Experts of a small language model.
Training: 824M tokens, 8394 steps.
Below are experts of layer 4 (counted from 0) of a mixture-of-experts language model. Rows are named router (the router's row for the expert), up (a neuron's input weights, with its number) and show model dimensions 0-127. Each number is 128 + 32 x the weight over its row's rms, rounded and kept within 0 to 255. Numbers have three digits each.
Before each expert's rows: a language model's description of what the expert responds to. This comes from a sample of Wikipedia text that the model never trained on.

# expert 56
It responds to: In and word-initial capitals
router:173115086124057084133130195178172154130171096080139125131071179132116168113150079131119129139102123103140130109112132097150123073115136083132128141167110128142151108126171124108179119149151111144100167102080153131104157096145184099163128096119108047148173151132088147104092183146192205119192126117165109106154085182090166111122158118103139154138095099080149148074115087141174064138129
up0:126159099194103130131139142105102176136141129098144152097112091170145154110105082148153110135143146132154110128046179133050119104132140101148163156139086152108189116128107167066173128111147196132133156077160168101161171088152171140127157089123127107086147102073098168098173165161117142046169143127124104067154067175086155109160119130069136122126127128137127085155173116108082158139169

# expert 54
It responds to: Initial capital A, I, E
router:179134124098070076132125179167148152126203105089142074135109182117165133138149068155146079138136156131198165110116115088133098086077122098145124133168093144123145079170193158108159124103167118143144114099130097119112079085065185068142105143156128088079175129131071151132119094123144197105157131134157125151152151108090154105136126094141120147192081100131170143124100133083150081136089
up0:136155156140173103110149094086081115078103108096124136110111143103107166159093097139159113080144137063130125084148155080088120226118132108140102168160123154106132109186110078191115153112115104133130163093140147133052121129102152149112170118114168085186119149146211097092066166159159079096072095075093120120104178159138156183173153089082149133122101104145140149105141141118146119144111

# expert 28
It responds to: Plural s and final a
router:230123120183090109113142151101121124123196114074151107178100176084155129112123138164105095180086143099166120061123111149167091100063129139120130134125163123083106104148163157119108198133141133151126135106128125167133069150128167136133098141078109126049178111108131177138089087122167169146162084122141137075187179150125126094113163130146151108159113127069136203131130104122155121161131
up0:091135113071166144117127108150167100125165018136088148128175142118120085161133129110125179111125115124155089144094165120059162137094117111156153065095111134119146157190122165091129125162162099126147133164125094133162168132106105106127158114148130104170156142154083121128048061097065193133125065087091097139128131107145099123171108068153151111188074157126107113171167134110162156139146

# expert 4
It responds to: Short word-initial fragments
router:161115143090090125122140156120118171126170117094126083187055144100130151093135080141163063147152108147164116114145135135151093106088129084158115152163114097188141144096153114151127107087100138155108202142121133147116135076111129086175087090101093106111148140164118189138088135145184196135151056110141133065153091105049150097132136134096105168127067082103120151143091093155153123147055
up0:118108120132087162075105099150095144143119172102122109162153073097145106143072173138147120115169123109108104101120103160150131159175121133120123128160187109116159087073102150140202141095183158084074065099108125133200129107125107178140139159154130127118088118145110141144094076196109180112123071126105115148094175121127084124104170114115120102210146152065122102188154086106063142169137

# expert 27
It responds to: Prepositions and conjunctions
router:183072104119081110144158147129169140121167118120139107153074140110139148121174056152134117131104134173156101079098123127147118110072088133124061115143113105160140098110147133116109133146148145155076155074097079126092166116122123140135099152185112078075192126137083145099166150146150155099204071104129103100182124166056172119146100162141095173141108126110186183124069087123154078137101
up0:146119142105121116096119127145162120146175068163194093135098127145128140108163087151118121077089085124131155199152112158092150144107142107122118144098169146109120078185174151125094150082093130163097176212185124125172178198139143139106105136102137131147121106140151134127162130074088112093165148135113131131104130181110125168098091141217127139071143059110108207108090178142090138153138

# expert 52
It responds to: Capital letters
router:167154072134099068137138154165177145132218124073113089142103171144166173124146073166145102168096127110188157150147148094160133075065122108169139117160115158123153054140173133127141133122158119183098154155123117150138125083100145102161140149095115080088167163134104141084097123142128186111108126080106130124170144169143151105172139091115063142139097101142138146104042133133170111138069
up0:111222138139135147141083115048103096131136152117181116099101098132128108098102114104137093115106117106065110181138140155171133117188145116165132133152196095124127110114071205077098136168096082098134111098112126091110101135176111140182169124143118119112119133136146074111206149117111111111130180187080087082163132096134113135079128126166169101137140173162082110082129083160093126105167

# expert 49
It responds to: Verb inflection endings
router:171051096175168135122118190178153115176169148098152138157095151116133125146149094189147099134119045146139113102091092117154171101115085148166089107101125136152123128146176092101111164094164128168094118135123087155127124118122160170143112166138120124085146097155099168094170095151135140123184075091150117073152089122092181126148154172156131185152070137146134210126077084177094117114143
up0:108121069107133148115177119115098075126132152104067129124105131118134154149134124078129136123145134114128070156122091116122127123174096138134173055122122080112161159136102092104037159082138102153078106151085159072129151049154097141132163117080101148170179129118068085109132123116119208115132089087136140110119197146158090128134132125132107111127136171117170073068117184124182085078103

# expert 20
It responds to: Capital word starts
router:172151086123088050160114128131156156140204097111138092127097158133118171138177056146136090167103112111164155139157134086146114093114120120191099150115161152165146046121196140145142126137152105172050143138099127088097114101105137108170126106117105101110139096155055187098076144156144156085126126083134107090179142148125140045154102118114081136093089114119145108076111115121131157136095
up0:089108157132150067128115093145098174096197151169121145120125135101091161128192095154112148105113112100139160138137116071135171214079156108138139140153124102120146096080121117110147120137147093153162201110092129089123120184107105140146141142129091133160142157111078159144090138098041174221119102115119067119133139155175199137154136180167092137142115098133089146081131166107151087167131

# expert 34
It responds to: Second-syllable e/le pieces
router:171127114125104106157140132125139154150170074077148121159104195100141144072113077151121071167149134143130182047105108078142090096104132117188043095095117124112075139122115084123172190151192127142097130150094120135107072130165186154131126136161157101073132112145101166123110080124109197116164101125115084089128153161079158145146090133170112156185123160125156139118121092169151104131126
up0:112140181200098123112146078143153124116140185120172152139180108160095122194111054093090151132164130096134165165142138161165105147156151100111163187179123068142100073134122132111192117167157117174110133111175153154081132077122149152074113112140146161110110162123076096086125088125145088149119129057107144117156076136115106117119091184136137154147115117120169136123165155079078050111136

# expert 43
It responds to: Articles and conjunctions
router:163138087158110090147144138122137171124156073119140081159146171102131149102147094154147129162144101137088130133156149130154137125031134121136059115189084133111160120147174173149125104122127153133121157094084078105155146118101152119153100100131115070081152107177097177101155127192163161122088090099082071109150137153087161092141114162142111145145077058154170194102066108115135078161078
up0:168176141128064179115186176135204142096090145113150118101107129088101141176124089090112160119135106139170126176123153182144153104056155083105152092131157141139127119131083140123148139135087133122135193104143096132130096078150167189151174107096101143191145127133097174095153053119171179143168137162114139103130107149112131106141093147195084113117160109118127186149117173086117197149109